{
  "d_expert": 224,
  "vocab_size": 21512,
  "rope_theta": 10000.0,
  "learning_rate": 0.00119,
  "warmup_steps": 211,
  "train_tokens": 1869000000
}
Below are experts of layer 2 (counted from 0) of a mixture-of-experts language model. Rows are named down (a neuron's output weights, with its number) and show model dimensions 320-383. Each number is 500 + 50 x the weight over its row's rms, rounded and kept within 0 to 999. Numbers have three digits each.
Before each expert's rows: a language model's description of what the expert responds to. This comes from a sample of Wikipedia text that the model never trained on.

# expert 31
American sports and places. US and college-sports names and terms such as Big Ten, American, high school, State, USA, combined tackles, and Asia-Pacific.
down0:460545555534482543519459545492546508396599488545498542534474508626455499460631471485547512530535386515500574485504468436544451495553517371604549548473500420512521475492492417443358466469499449
down1:463373542541551465425552551448528348460519464397591485437533482419525433562492460467416561473409540520447492494496519470470463445573545540488525545441560475444531399433447509592590557426406547
down2:506440532502515475537510523509513549485529543436489496466484487428557432605495535467460493441577476525499549518469486460468500491556532516524469479501451440641480551468392471592527580422515509
down3:486616468588416482556483524473441513447489512473522455479529434513518513572450498446517430456489465465535456473396513554480477598429511484476477421635501515501507440547478525428429571486541485
down4:493463433496413513490511454561469481447527506468532459473456534519461531599441432497554489526507527531447574504541455532439503558489439569523576473488474456553521519550443465515499433564529524
down5:534486554534468415458521456504616499556528512516506533475587451486504529518541491454489512514535542461422403547491484490386453604400506486544485440526488421458475517472569447534414512641535437
down6:553404541535449495528428518447517555464471463500499522472535479536523516458535508559525603387529551457482501622490466482454452548511546587449581424540474565581388559499551466544518549484515477
down7:473497459492480524521612468489516488548447478423458431522517497441596563416390418494583543430427488427503429500524448446476517500584503528476507457551485528531546459542485441500582504561505494
down8:512573486444494480440460400448517482546494499455505496487484518567425518516536425537470541475486404422564514510409445563544541539397457522448546518458509462546594556518428511508519486472476525
down9:491517598556449483461513551560543444506498599434492529502619472506522512540512437527541565478492536545526476481493405426619520523511555520575612468536462467502531550562490421480475512579481484
down10:504470528500541544440442481579474575470436563457558444592539518545575498495499497543450542484542522539492491517536505484562568533516500579479548468469606395481471502529398512462526466463464491
down11:547477497475531492489521493486530461497514535445541460415531499457441497445514507516438439522556481468450463477486570510554474585484435466416470480558535550536480581415544450605462549567542559
down12:575391431507500523638587568479431488529535488478456470515529423432519504497465395572521534478413541477443571438390470501554583568504465482440459487485533576473502473512465596558445470501508479
down13:486527570437474530579505406437475460466513487505502424495486517398568436612457519486479463477454489510461479554471528559475483511408406579485538502588564539512453489507473470457555464593471583
down14:494461589509509513534376529434510465460488483464480502641508519462470445533527506553443471464510462560470509412516465495549524478476448513425412425497414452476521432508529486582583489491520540
down15:477488503574487503612323522468451518496500469550500569439492499506519509529507511554470523457424562560476488536548423577364560630456578465517475510528471481441449474514525481538519476589556558
down16:457429445537546458514477573540416475475572587485584497441547494598442487462476494536475477481545538469389503431407548519412494519469482563438514474526478445598490481521409560512518455401556557
down17:556486506477390424495504449461503500440488374523447545502483530495479571459391470476524490518525531425424495508457502412501493360525476518569505513574567455556517476582502538488488456521475489
down18:587460375511447508489477503519516576506484545591552483336480482502446535491502532592561436500556507466471491611486507508455445444527442505528523426579523462544520476520474584451473517509504457
down19:470454443522503560593466475410497600481453481442446565444498513580544456497481510515478501516513509492531574493491538593508477432486496561429517497499555513537523509460487582496594398428466481
down20:449475450556534430558522533506467462548575535481504525512516550498421455406425472593508486532574437538554433478432502500496488584587480515472427474465451449530495504585481445425495495425512580
down21:526467562490487452531552404481458510498497489470451513461550540500479468542599498524429445397519539550546540436450433559460528469469475471540403437561399425506598503579475467511472524470470525
down22:588535477635449529504447414493543388556394550505513475552569553458408448515556418437523524473474516496476458502445442525536538471513533500485486502486511495522499587491476540552471369482469527
down23:455505542562466478495455515525410463504478516451449481469583452423488570518480438562575539532570524519529529451385504504552459596460540479528512406518483468521470569530484546552453492549509462
down24:529596533487511510397554477526483498493472521511450533417522596464530474521480517493492551508429475512483468620467560457565524615470488581531586486520447511532499601658481522428426498563530468
down25:502449574546494465464569474535469542463536473484528378489532496482505521527456483497536499487496532492444459469506473486462554562614551556566544510450431504476503498585505460516527505453434475
down26:452467452417564389533485489452464484490513493410480586435449540441517470486486448517479518494523492522435508566545449513531524558466454577479466521583543560435446437488561513448587479482516433
down27:530562466509395429372462452424412507384498505413497539439459425416456556498535362607434476537529457535535551505526564509508453568447511463442450526499566511504405565505564541531491431422411542
down28:504395475508491468543511593468480502535504496521441599525554449506514433514440475511501432516422579495477458501521491450478542532567489484524536538529482521592579514500512551513565629568582510
down29:419520538479562475433562525542484498464514483441463514494421615439541506442522484559528440582519455538549598514543529467557459517471541487366435488462464507476454476568518463543449542402436496
down30:432477538469486462552472516565528471425598467568452534482507492515474484440623498566538528468467566560487482618518446504422469486508506459507500538549455563529460526579563464445505488493520482
down31:489520444514502455495378493442446493510464567467495520466460498502531583450527447543481472529453518505465496551559516553453552526507463548490431488472583457557484525528504444417475453506640476
down32:506518482463518535443500593440471524520591466357428484507524590532477522507492465623505604536388553415393544467545485429458450493584472456556501457515538470527466483508409502447504467562495580
down33:537500407511593393584555486401537322451500534438488486483450549495553491532479474445498525505500499483445485499548421525467544555601447490534450522566503541486532436546467511468589442478426569
down34:491370474573475493590550534570522535482486515387444433424573502470465506501546480518495523494512513438602520445540564635546510456525474485463463394400534511544518496415597492571402428544457489
down35:512493448646392579515478462378485543543536422542442487488430501558512484568516496551457435540489455543617480529428560539520469519487456418517541564481524485528472537518588495562531465602428431
down36:573430465518474478533564591439525446408465460543515512576509471581462514554539486492512553459545437506517504461460519397471464612581432471516537501513476484526425486446509436482506543436455521
down37:526460441538514538598385452501421465554524499568464391529530531613486431509555570528518391466513545503476617427487486545446589431553514567574517556508534515476516500560494539539438519516504522
down38:492557515413447442496511521514552520568467531467474521496548532526548467582554557522531455508478415632506415456578487514619436451524556456548434451509562456418339505435557467562461447509553479
down39:525516463420437530460551585458526501540464521495465492470488553596431579515440484422511507374571521541533478445506581575559578565491471509479505484535585430408627531506491512419564405481502528
down40:599537527436541502513496499462447474443528426484570517505470501463448493536548443542534490449488512575468553473514445565533529528507505461415535492559470551463411446420444514443562479489551536
down41:497601579551437600521496485413439520575457520410545487395505485489599554518478550565535517483506544470525467516545485436585434553527432512489457510536453519565548483486414504494508528546564480
down42:440433502507478575505471512513474467465557423451506483491520460420539470481471565545490546487527492526571582473482418591428583512499467492441416459561467535575574446434497431426541517483538447
down43:555403479544477440546445572480489498464519451509562519484510502578437492480506459547484541529459470506493511564461509516530471507510569406522490559442574491494480508463538481459452462602545563
down44:482558509483472445484488428456459503595469571469542536495579471607429576500455335450438471467476497524399429521451470539490549464525588522512477502488572543505557501478467550525524442547460516
down45:519537520500504494503430461517565561459491552521557569438509481510634564429547482471566509481492466580460519490525587495552543549599485508546488533400405495593525565500493523484518544483458476
down46:563561374494473455411498494513452503422502583449608513560535438574413468562421437506496485544427540478551526404458563516464455465469447510455467405544447439458430444417507415508480487444526466
down47:424507489523522439471396525608522496461519458496487497588509496421478547495495490554544482478510450525403472520489516532497441473545499462465508370489587582553533446478452394478500517533528567
down48:609467454458439574518483487472468532442491482534515540516470579430452476534571433533465530581452459506443527561501512461378555569467584594479504507442450457435533422462452479442483509582516495
down49:537388465445408558592567503481459456585513447547515496391439534527438535492461438474539489525377515464469477583382540522529545578467486556515550499436538508391598442463398486505405376473532410
down50:448503580469397508485463463510456485527462496490444559574486473573402505474507463569591566520480508466463424463557553606472517594585580609481509446562536536507512449481523464488575451444562517
down51:565454455504536429611459559427479481508521563466504373566568453485472454506433627498562508565485451457522484438491455438501526494593494549534446486388486575520486488458423455539516509572407462
down52:488544489432546452549547477418507482430469572452562489476494500530539398614437441501383463491434462460521470483561508506483501506563469492533462556436436524436531461389487463478519596408451521
down53:537460510514513541435473461535473454489518514542543598541584465466543484426471424427526484470425524488532501566412458493492561497538472538472453486427519534527393548537430494502491506527524464
down54:494503541557523548503496552474497535506448463555565551550450533568438511444484499448508506380580452561537440568526495472489498548468443446527459486475525524615493524371471487486459508580432474
down55:429547441493458446506531557452540457473439486414478542530426606508551489539500450503501468499391546497482505572615470516463462453393495511575536555500634399520524509531477428383506458592520564
down56:511462584456533512408472447492556549458517482417554572501529520505507520409482499572557480458517523497427600509411506574523600544460494456497481529536412476465510498436451580481554463545461537
down57:543431601517472463489474461530507473409515547465478460512533525521471554500530516513468497528516400525525543403531461449511533439492426497522505484443504434544485515456366328380615482501548580
down58:458589592515498498637486529420537425472464434552474523519501478462484340503520577460441493445484486512453461474460395657528444464455394466495504603563506452458485423561502509592614638443626433
down59:438518398404549484469473501460441487443528480456521557517408512472479520537513543482539439471546486460472558488460557482424487528485505438503477516563467514581566545477410502483543464542494506
down60:538456547545488618496474543583429572590445498503432546521409484478640568555509494507574462496492478483439496503502555467597519530502507533436521520457488563470487528495549480502474531532596541
down61:560501499483465513545587472574518487473454489518521483426435476422470425553496643515476452471583495485493573521494360618482521404550477447471583550522479510609466530484501453629553460490412408
down62:478457488515501430483411479477515527499490547427558558393505433430485445373497539477492504527462542522489487530454500540523546495493548434422509528561553456509523459526469462508467510454497467
down63:482512429561476528496522463546470516483534431432530554564502539440431434483545463544639445487534608454589587491513518521544511527501494405502544540520510417508462439432521490450494513661497553
down64:473419504520537532447407490500481499516496552454448474562539420497453479487513538545561569469495482575501483463575568490444465425502532545575418499507489514532460580453604440613500546493461499
down65:578455522452456455447508505469542454487498511502461580505516485493482529474561496596480507466342534404520491475560509565558478485517444424482463520433598462584428545551542568519490604510464454
down66:512534570521523447521520459482462475477542572527491501410549510500535475552510479379488485481602493518531538568483515427467495449455594594525535513495499433488461579478464452503607455539544631
down67:483473381466532506549506496538442493514601561535500418540521450500483438456498483527467515478510517372585474545505390550510516548407485438415520552493527530550590524533537456554573543470512390
down68:473543563581530506440543547448397443557412493490487597478573508446565518478556495491574476590476555518462460500448475484572483572499531497443536568531435489531449481464538459457519497550556478
down69:438511523519576372518469464480457503541491536477508443480480455471484464577525429551506490497608519472503475459488563531470503536498567446516438528405558546553581451499561494528496469469469542
down70:491491548551461449578507450469526598553505441520456550601438536510406521559508481446503465583501468559511472482548521548501501538446518456541548483548511557452556444457468548510548512497605508
down71:496486478577532564501544486509523488463550528633512517456474566416497460492471467439474508529512535391444588510549503525471509518546476547376460400487490504525502527491513444479468557470534539
down72:552547515436442528438598404496485522431515542542533525428438420474607453411435502470550527510561544566427386560470529509539428530562458525483569504460575530515548491496577484453450442523404405
down73:540491506517544626464524490529601507557582504508472432443512604417476539450591406528565491512488417562574504528462515456553564602456520442521569477487535494497434471475528441477452507519507437
down74:496479448539403590448517517572496451598574501487575474581497538576520504466502514510609456439470567487442499613484540532581481425469498455492442586471486530565497488457518554552378455458451521
down75:447475572524421518552560516471638510483442525494426546552499526607524459456449479485446438515503448539502538513496471520575528532545402521473545527470522488349501494523532494434567606488442533
down76:499625417439400543574510546442447474558402607488463490482581484574502521599508425491516444443461484545562501497516449481527573600459469497469570445473417493555458571532487457484508448470529550
down77:505507572492491515478543536490544456509466538533524410478460571328532426518526475583546461579478512388524536440498462411558550489508550480488527503470528535520456586475558455534499518589558498
down78:504599395540441474533406452499514525381485480514563526642566487378512501481521490531503413465502560501575459439545572558448525510443520503458467447435470413562512486461471498548562573551502493
down79:517473533530539407519485435563518442445478436593445486481471548532416455445489474470410457429553567559537468552467541529538516472475409487619547496569459484432533557492532500524575501493470522
down80:472512452481485405554491511570507488423549550388545403488549471501531514455425490576444479502451512399517500510519526513582531527544541516496452513456517504567435547481589499481597550508483525
down81:571452524519474518507482418446486439556564482492482451502488468491619541476461504507431572529480427443511469488434550530572500529490491581481562396488410491530486526482509465476519452528421551
down82:453515522428415445418520460496435523463453513522630570395562539454546480598494483431431514437609500512556439432467453446554473479407425560574516445471449454433540486526515432526538447420518500
down83:569525428563501506498500444511427433536502597537448563515492520426505560485498479451521468479432466528575410489497489432476567490485517525498450406499489468466405534413398542488541495592497519
down84:488439425422423582453485520557515460425445569431452506456520507481509391417620550514558450562449462517503470488539539438578522404482510510526509485557429484483475569464542491525478570509577529
down85:441440522508525539410448440454520547523488525512491482520579523471599559378481469463493563564537472405456491616539494529494470525445480585447488465513541474416504508482505555458530502472512480
down86:483485538433478447436474535493456522590523500471535525507528506504517490545509532526533489480354484469488508507477483480542549502480554536558474562444492551549576438533577468534501453463501451
down87:489490495481612592410431443430414524459459499414600471510577466394502533511499467466454611536446506471481473478529491465471527483538513446517492491537433500471404511362484504599540538474557463
down88:498505600494470578579481544428388537527474499428547509525452458393494503494460440545504586503488425427442483371424535463493496546538516507474508540524513543419542464522525505494492466496560488
down89:435601417440449545426514527464493488446550491509591527476510464494451503573533448525461478408369497513514472540542545537469538594512540502458476419511418614584487472466516452561445438510531530
down90:445541523524433543564482479461456509474464469474519383438472493362552525535463511544576489526450506539488484532408451452557501543569485589541534526400484472428433583493501472507448444602517563
down91:431508597546419485492530423471559495457516511549485549501431588441470511634527503464468437453429489476422403505590538534499529508481604484482448455453478558555576486474506515494549421594499452
down92:559564522472506483492435516503568450498478513438550557345508508470438526463501514521465427531576397612501567425422520480511659604546566422445432454496539555501485482485580573568429553461492527
down93:565417507427542463616489509462480506537530512453448524428482429497549506527559405485471482590520503515484556469511429531441527505554543478468508518479437558421462481484503555538468467515504563
down94:561433524480509512465467503515450394542540511624540439429452573473503511563568493416503483516545445483610531481586541446498526461499564549554426481473451499453541535431515436444452509547425444
down95:495501507491492513484550597518416503487492383480587470504471521472524593487503397508528546537506520585478483535378618493559522519503474501505459458491520484515552474419411438421493474459479463
down96:485620494592506507565540512539561541517451475553516518510484465473538526492489485478432574544545426521481448515509565487566480499507516536561525501469540593499517452468519326474422480507575542
down97:557421468473494567524576538466566513478544455507508540448521579426441560500519517498524448478464513514447588516592542427388492589551448554483545463554487512520433437488507446541503513580501474
down98:506498427475536455508455601494416525490458661413403491496477465561499468493521492535500467533536437411551465423507513512586558480534561551494507494460473459451491573522457527483500462476475422
down99:506460446507476590562526465526480616512614474447359525501443522497498561414547511490519421499437510484492583466528394488474453536611492513439497509471491493471460551491496497506533527564417550
down100:572498513502467504498467483564503424580489513459475566464508532491503493494462497448521447459500562518476554528494491575560588498605469494432499524452541613476437544509600550470467574482491447
down101:485524470583463445546487523472430587626442556419393482451439487490547565531452444655553494513489498480444453531458544469611509574470527515494448457470508476465453540567532533599464478559508483
down102:493459526531445508475413498560634495467421488536537472524504506566488532427409465492599489594628428497482509550499562497511525494549552505545514575409568471493471421578414537547456570486478527
down103:569507560420498532560463504451528393508500504520525477532419412435529527594468464426518557478535547507511442486474535549512488577505497484490598449652559532580501525595442541470525523488516489
down104:542583442590485478513457544419525503538518492580526534539555520556518510402419495512454459568558515506489483461449567596527530490488547487538479466479536504383531507582521498452540535560450477
down105:569483444501515498511523522458512483509496410486529549548446474517517416498427511482529546506391485547402494464511571526492507522519480455558532488519506518325597417491449516532551493530476565
down106:482477427583491563471469481522589391464545526531467505512575573497407506497546529487564499551532527480547538443605522516451452458497640486519554501509497523461480422580503498433454598449560469
down107:567566498407553544533467555483530474442499504465471515491506487502561520456515437567520478567531522540586494495490395516510484468473482472423430473554517418387542449566509477493600604380598588
down108:577507528437454543476486492516453412582481456452513560528514439373502590484559544505496486572451538532513584479525458461570448547456506488488521537477459484512500525554539549586517629509487461
down109:565447465479511444447516493529433454524549524535449488470464559556579514415527563452428496572551513544619427464444450423465557560483495594489530457556553518459553463449510489505384428541483465
down110:491555532508430421439525479487459472469437523469436530515523512527527547474614454568518491545598546417497532509452539440402475522529448404519499449423534479401547550479507472475434444455508491
down111:456528503508547531540568515576459502492533592468497418506458563518488552527491577562498498497595529515549444479456505461486413490471474543533477414515434447514472514535528486538500470565520500
down112:531526428500483474507530533529476439461460363590420491543515477569467583530456473561551478487552418496506499501493523547514516498524475476412575478495505516546456452518550454637387513428519516
down113:527474526487526465527495504519497445503573416425461533528545577582455548495520456561458535495506519511502505595472538516483561531544552437465568444498511512475506549514487463340484451476511400
down114:528487493597495534419523558429535446432538520555493451511464481462385493513503472482424491505541589490417561587463533462573527558480498477539523536550518496378539503444456445528550574497559530
down115:519532480500444496465412507537546558501416513586489471540447520522528496466448424540442633576462524486487480578487568552468550546398524472505496539517561441523482628479516446445498454507543439
down116:474503502475550611549545441557588556517432481448490488488520565572592481477440441511420444466387510512530448452559547539570502558525463495500507490437563449462570493403525476554534564522491403
down117:521475429495504546472473464540469574526547462485528522528436644546552429418473507485562449424513504475501439507513534558522444515401505400575432545568488435530456517476532519351435463593476485
down118:525664570538549477538546404514578523472523443505582501522578577432457496505509416527464545466473548499510451505598520467450561497500514541554542447477510460477615551486529488436508399567482417
down119:437438469512515532529528463404419563496498544438497505492549473517477569376521485538477498384476493482506491427462492533496611576504597452505523476468496553449466523511438484524574515489533541
down120:427553554502524494564576501412557432491537475496574442490492458502579500499481440543511510436512514541483529521509368509475564530495494499517417406474674514389484516547464457432506538555453467
down121:493492444531439418460566478422536556511500514485457438471504505579447478551443561509427520532498524552485522461474546480452448460414498530490406484557503542443549551524545435489554509461521464
down122:538472585528490466451495532525497620594523453490424547494568521483582449489507459473540561511494570437461548459477473552532474551459543471455491418501540531456572511500447545461524456401493514
down123:503341521626501543501564442568440433484528502511518427529506529565439439434507470454440462530547559509462464529440515564502429474543507521506494381553554529474519526521523568515466501457487430
down124:502543516488601535491519571431570499384461471412509527545542475549449511443458458460508649531493497514559379461418528527532446591478536526495510535540373515444448443496484475495479572470551608
down125:464428543481477497534417430463406494527559439490521497481508410485486467448495597474517565518503590528534559586552448430514434505470502504530520579471467539617476572522559496561423509524567552
down126:551552577545483495454496514446564536552404517441498471492508526526487423555512341474543513481530511521458422514477532529613449458483385414479530528456476522545448530535553499539519543571530527
down127:563456489501430537470413496501439525537484550435507521546540606540496555524495483508486594437531497525570558407468508467479491545497438465498389555547450560534563551352450493426455400483562487
down128:586429471510518522437466525494494501451473469507492412515532518466476399460444471491541473492429573445537555534490496480454506451421479501596496486440468527431487516597456547539579586511558472
down129:572496600535473482525454473493520526467470448542452489565510499517544463492533511465539555555566423462480546483442558530570431489406548576495588494530514514522496433460452504441489544540561474
down130:556436444537530538483467556504480490467433512441618550498513532513499463551325548425511464424508491550562393465496501512624447478490429500498446502480504514468502508530450471465536448486544443
down131:526553515469640491453359562461503552466490478510549510596530463401549492449459507548506509518518465503506479546497563525425569447555532481526507618459422597550500552486440463517395506504529590
down132:525449548467551467492531453455344459520452494512553510566478483459437487566493477595590535547434396551427476552437537453470473566467579524541456575549516499592485509464524418561399382626473451
down133:514451481466585459505451455450492462553547497470533483428493561488492606497452440491457515520552489488527482423485513555457534551427552569496455437487376523551467521422482515481496452474456459
down134:549525483505443459437518475462492535490531463574471492513519527540505527500504455425587553494502508526483429381593648453484469463558499509480548541490449510533544510589504434393494455529405482
down135:512526498529565482488460485561495517467510375555485507496460537473517440457450473500539515495532501409492494471419524526436440422395483551482499501451535509542496529444530512503598584545473595
down136:533483471532534571549506467485466607471483489545522525522461509542503525449498446565458495496507512524533537483453503473454473421477492516553470542547524411526518445444509502499543488541495528
down137:475498463526394513532440470550516478522563585576534531451539481485539503585499462468579461532425535500454506468564482577525593440527580470492536496425547436469520511454444545537520422509524515
down138:555504477494476500458436491458488469610476508487503517557543532536520540463496449492531486465481522486484603527463414514467527470494450509526536535406545545462564459525589586477536604413502537
down139:548457418406473465472481584540548393427537541558591550517389518553535464470576505395552502560494514483554554541544474522522442463484494446457538513495513493563499453493463412574494345503435552
down140:495536503498472440417525464515463485480632524493485597517502562504502500502507511601483478490522493407524538578495524514516548503560511496493461580579523549547444537548479462514523574522418390
down141:429428453483547439558521426496519505427479484506503507586523481470557429575524494514489493553427549458435494508527511469440583487489500489458590497536477628483542532474521551511498466526438511
down142:486486392563519476525463537548496495540474497452544491621504617594468447514488477579536495537513385538433514441507484515518444468516475468471466466487472538486405496420419434431521512517541573
down143:534535512555421458370475474437545507453514538537555398486410517524456523445501447516560545474543518488480567516493390607530469507468470460624515525517528501518476546523545493545495479504415476
down144:461438567462466447456496444529492553502497496488630548513509525576373428495504501567588511438525519533516509493530600534487376478563501529483527516404541469533509454533561551529503464456540453
down145:454548441447468529538472521552477485601495538580545586503589520548424650481557535534475450480481455479519507498500500526543500453491469411436460399495558461585426551425561499489532405498477472
down146:417463424494517515519503558541586574516542468482446567510474529474589522450438432507544503536476526464562511519528406425513529522567490516449492530492495527551517509660544512467492519526508489
down147:422429489459519530508487538531482503441458539551468456535546540477394597493481540479471603434501457483554476537474542544500493509615520552486452417450423477469531527477349524505577435522485456
down148:637458505529520552505496499510490573476493419533592491433464512558454438491434480473408492505509524435559467483501484491527603494507500505497479498434499520500378500572458471491539488560432488
down149:507432448453505522409533454559521463497562449449510486430535518391411517510564448444492519461520433428464494580440544435532502470426451538383513497452489512515465510477439463532515514469470482
down150:516598439538490467467538390459476395491476475493555503544503536454515422488486545446496432540485552499557533462496514492482518500488482479481491444530561515545549420469472489416490496507519575
down151:510469575584417389537505530441503553496483509431515510425591510514442385451481495518479564439457458410540501475505450475587604547438507531473431529549491445498557499495538550488497475504515534
down152:433488410417456568455456405485518493540534432450474568502462491494539537458485405497582413601603535562593546570445517567493515494452501563530469512496505450466555439517503488464495453450501508
down153:465419472518418445506434419449673492466497511447506465436507611509550491492576418498438498519443546469473424468483467389502540550579436474543443450480500479460498397433511433531501484542520452
down154:480584476509448482481585538483479557458558458508470427462511489480474450478393459528512498523467515483427416542547526532535517486564512501439525466490590552465463484544455516490499543599595614
down155:556489535504495585454533407461432470580522476430509420574500506443570524479489499529541608504513548474525454432530554479476508528552452548452539515439443502558467620446527441564479477558458440
down156:550536441483522417534513402492558519489503493535530496470446546443474430590445451539489562578559512509445440527506512471486491426479532431506483553466602529432552506492545498599467592462503606
down157:433425521544434492541485469413499441587551497515495528492522492466516431446533433466520537409510453510440562581493501502550538529473467523481570458529490500456474540442501552477532516529550525
down158:571468536529509485474585496375527400432498473493569399343547515452475514605497602538564482575422543434424428536536602613484481542585452519530466442415529593484495485504557457556440409437594549
down159:547554589562494597600581546517505476506441522495457497567519512516587545540444580547543612501551472427566463533470514508492482501511369491620477460445583484548540522527540410476504523495486536
down160:561557507471491457451526546493617460468490563472465418468547465595433419492493508525511492491430434504583494553439508510593517573506481480460492453463445431587539423534483481494472497503509554
down161:531497515559596487632575605528526427527502540430400508453557575527475473467511477531534466576501477438527513512533501578473489456463471543456496505469427526509584543374456510522518496575484525
down162:499419435486489449468452469556474529418491510381445488562561513455455546532555476511526489524486495534498466463497453555552448523467543408491477508447436460574523567392477439515516517475367543
down163:458522488480468423509547516473597486427469448487525434527460487569513556466598463535585511508499550512498403456466544496468524501446439430485511437549496546452514452557476401486479605571568457
down164:600527381433431453530473371520575496466524429570551611403531465502535476506440522449514378396543584459513487556557433581489576460549523462441586472500501479502514429537454580552560524474527480
down165:448402660525511463441526471492457461498528532437517464615636494502468552427502513507510481500470522460423558434475486481528533520482486553524489456461450453521563524472440502539578488487575494
down166:509469536523474485557584545505471408539495541439575405501447534472380516536456500455483550580615433546552508522472481477476491489563540535591441469443432532557412544476465490569448456487415544
down167:512476406465531521556541497556492536490499511484534517551575486441414520481513406507496553518490409436436459443505525621535409439477446520493569525584423489515465603455455527540508462452525533
down168:512541477474450581445604472430439498476584420398548446510465540482418503411507463555500500410534456459535411464456452540560481542524476471558457479472476514509501519452483411441462531523587523
down169:419417489484527460466495441492432463566647490515424517570489478572494467481476512501486441531541450508495467506619462497528395611475494441503417626505532436524567560528547527560530417564476526
down170:561514531518535556569519449477465454463520529491580535489492523522448485580441560500490542480493489415497470543463449472560432480504515451522454559410497544530486559489566477488524472466459464
down171:416511425596484503482481437513474444487549583505463470444479496513573431548433531519494403501435505466469496374449496513648464455504565466486468491483636406479529565478501557552535443517405492
down172:594401492435502538573459531664519466372486542532482514488415489420489564446494527478491561483483515489520452418428488468533512509496515572497509515560469506528533509436482490490399446597522497
down173:471463522510516451492455434576625395535535537507488623510422412554526495426519508501532510472495616421531505441456472427444517443528513442529544460512616496543455497493505538515458536513522559
down174:462511559461561442509512524448487580512528515466410501462590511474545463474539488521451515435500526359528561478505461466505604453514435438548519561554474446497500509539587497463470510515412579
down175:410461462560468545523543548466491580529520583535458480497424514453546572440582495478522473562454508462566543561441460532459405599482487616552495481512470497572381493504505484581452460569446523
down176:451452554390541539381569466400531541510466489573427495507444401487455505440490497531447441571466433577570544522527495510489466543535518526506448443415524565472524460458579535563414399572469499
down177:614516476604538475449490443520465475481463516440509512433501447505488620473444499452505418578454405487456483442442411526456527488516497529604492516530479534548429424475480598538487573448408492
down178:558570598519520441492501574495554489480430480553499488602511608531497534571544468492427471534475475512588437429394458477486487539552569512572487537502543543577500523520540588535409583363482454
down179:517506622540560556472446473471502467544482538421576482484569477485452508470512472441587591610538528476512511559489572540462455540542445443462473495458531529444610473398548465534520505474475515
down180:473584551466528528508510490455456455453512550428552511547424488433490565490510544493476493506458540490384537487524468554451531478505543451441434498607528491431493543529611460513532485480499497
down181:604547452469488467561456408490532484387543476574510522539468468600522500465518548459516585517426448463485510471502513435550449437481521546502489544499480449481465502522547535466528550475583586
down182:444525510423485502546441541502481387477563455448507491443524548444515433539493499484452514436478481535464547570477505481472421529537483485473464575485475527516494461391471500502470489543597437
down183:500466526580507491544521470584496436459536498558434485470517562604475606511577449543459526517531402451520553469473554423531524458556541536529597534520514507610445477512550422603515564497430530
down184:510528448469417458407449494528536490556564467441516511552456538404519480464478483568499428513411473499523467502570468559447430542531523533488477480421527531521520463575575561548517603416469488
down185:545500337523497481600503479434515526500540487549472512451442533518510469512611497453557483532484569527468600504638466521544499510517591490476484385487584560466486431553466504493557427493471557
down186:541550559476516534543530578485535513522521524479454543437506510503531564374526492410504496547579489492507572487533497430515610564476484562429469482490503517563447532518599503481551497537521576
down187:509499567512459616528445544502438463558479530498482533513516399479594520473529463516526495509415467478569425437424540469601476639421447477415494493440536486545567573504540425516537496513568468
down188:493490508503482487426512596546495517502508464462453399542464509573566567428505487598567482464532544538457569513496546562494470504514528386533502506501569458486536591586455557517429401506459537
down189:399594581552440505505450473576547536570498502507433466582513515510533521567457506577507472534450423511488475451442494433491431428482536439494465603535423496445407516505531399478536508500570527
down190:543440460582399447520416549449458462567446519479549600512543495563456490476542528464582501522437509527555536583474496578583510529535462496533420627467473421503542553481482468492466557591541510
down191:472523522548511509414460462540471422494500505565439430557453603537596502491454557557482560531566444477533534483499548462537422586506475532566564480466453487462438616501459480571512453517507548
down192:542528417544521455529497480494485522417576477469559533397586526482525566592463447463567422500480446542586535482581444360463550486486464483470497442577492546457460486512497506498519576436592554
down193:485526473476553463556523513561490486522526517561497455482524511575498571555452492488459445498505496467487581542571416430445567497513490484517463488626505544447527502416481475511523467466491562
down194:583480459534502573516466494514540514476550502454473488572518514419484483524499482438457538482477529554467511498500482411526528425437543576415516524467410493515492360533460458455489545479503501
down195:467610598466449500402480425470495361494489556423494456521387508502469401469586467402478518539554478514538522543496449535581520512541516431547481517465540408384504577490555631431501566499449528
down196:483480395532464528530522441420512578546514552594547597443475481471466502460485525459504507450493443530450477500496588474656403545492484522523475449503568464556538466489547432570571418516489422
down197:409464468506510533572521514527500539512532551439502487532474568462560484526381443505458438592470539462446516518507411442385452516423524504493515481530483459486474492538439607596508472497528585
down198:382530446512506451447495433532532506465522539442554476521416521547540460571504501541567523414462551481396530529519474531608478440495532493432546507476506435417493543546510524476563525551374486
down199:492516546536514560577469493476560540534519396466534481510523516444454459537441579503548618395534417486488429495531496508535462525543469434513500510545473475489571588506530534407474563453371503
down200:466498535517496485523425562452393490511475569524509543417520451527424467476436527499418530558474525485492529540463425503464566548548506473519425629505487585528508608445556442441583494559516444
down201:512501558451497544559490487510549553484430515429557485534420508506636537537478528451561515482505542511476459497473566517532561487471486473482422515489567556459412512528582497460469503479462474
down202:584507452545521500462423504494381533494512473475509478333435479554576456565458506571516520443552517510435493563451485482493512535433480656451455521547511518492524557523510414510498479415397451
down203:503571517465480447558523433561492465440453616392542463488521454465584557462546485531513562442440548478457431429556498520357507478529545491495456467513516402526587533520471458574564459438521543
down204:566493514605468497521581491534574477511495529506495490657487564519496471456518518525453471534509461497484479432555549588476496457495543462445488551513521574522477452485576504519520526588491482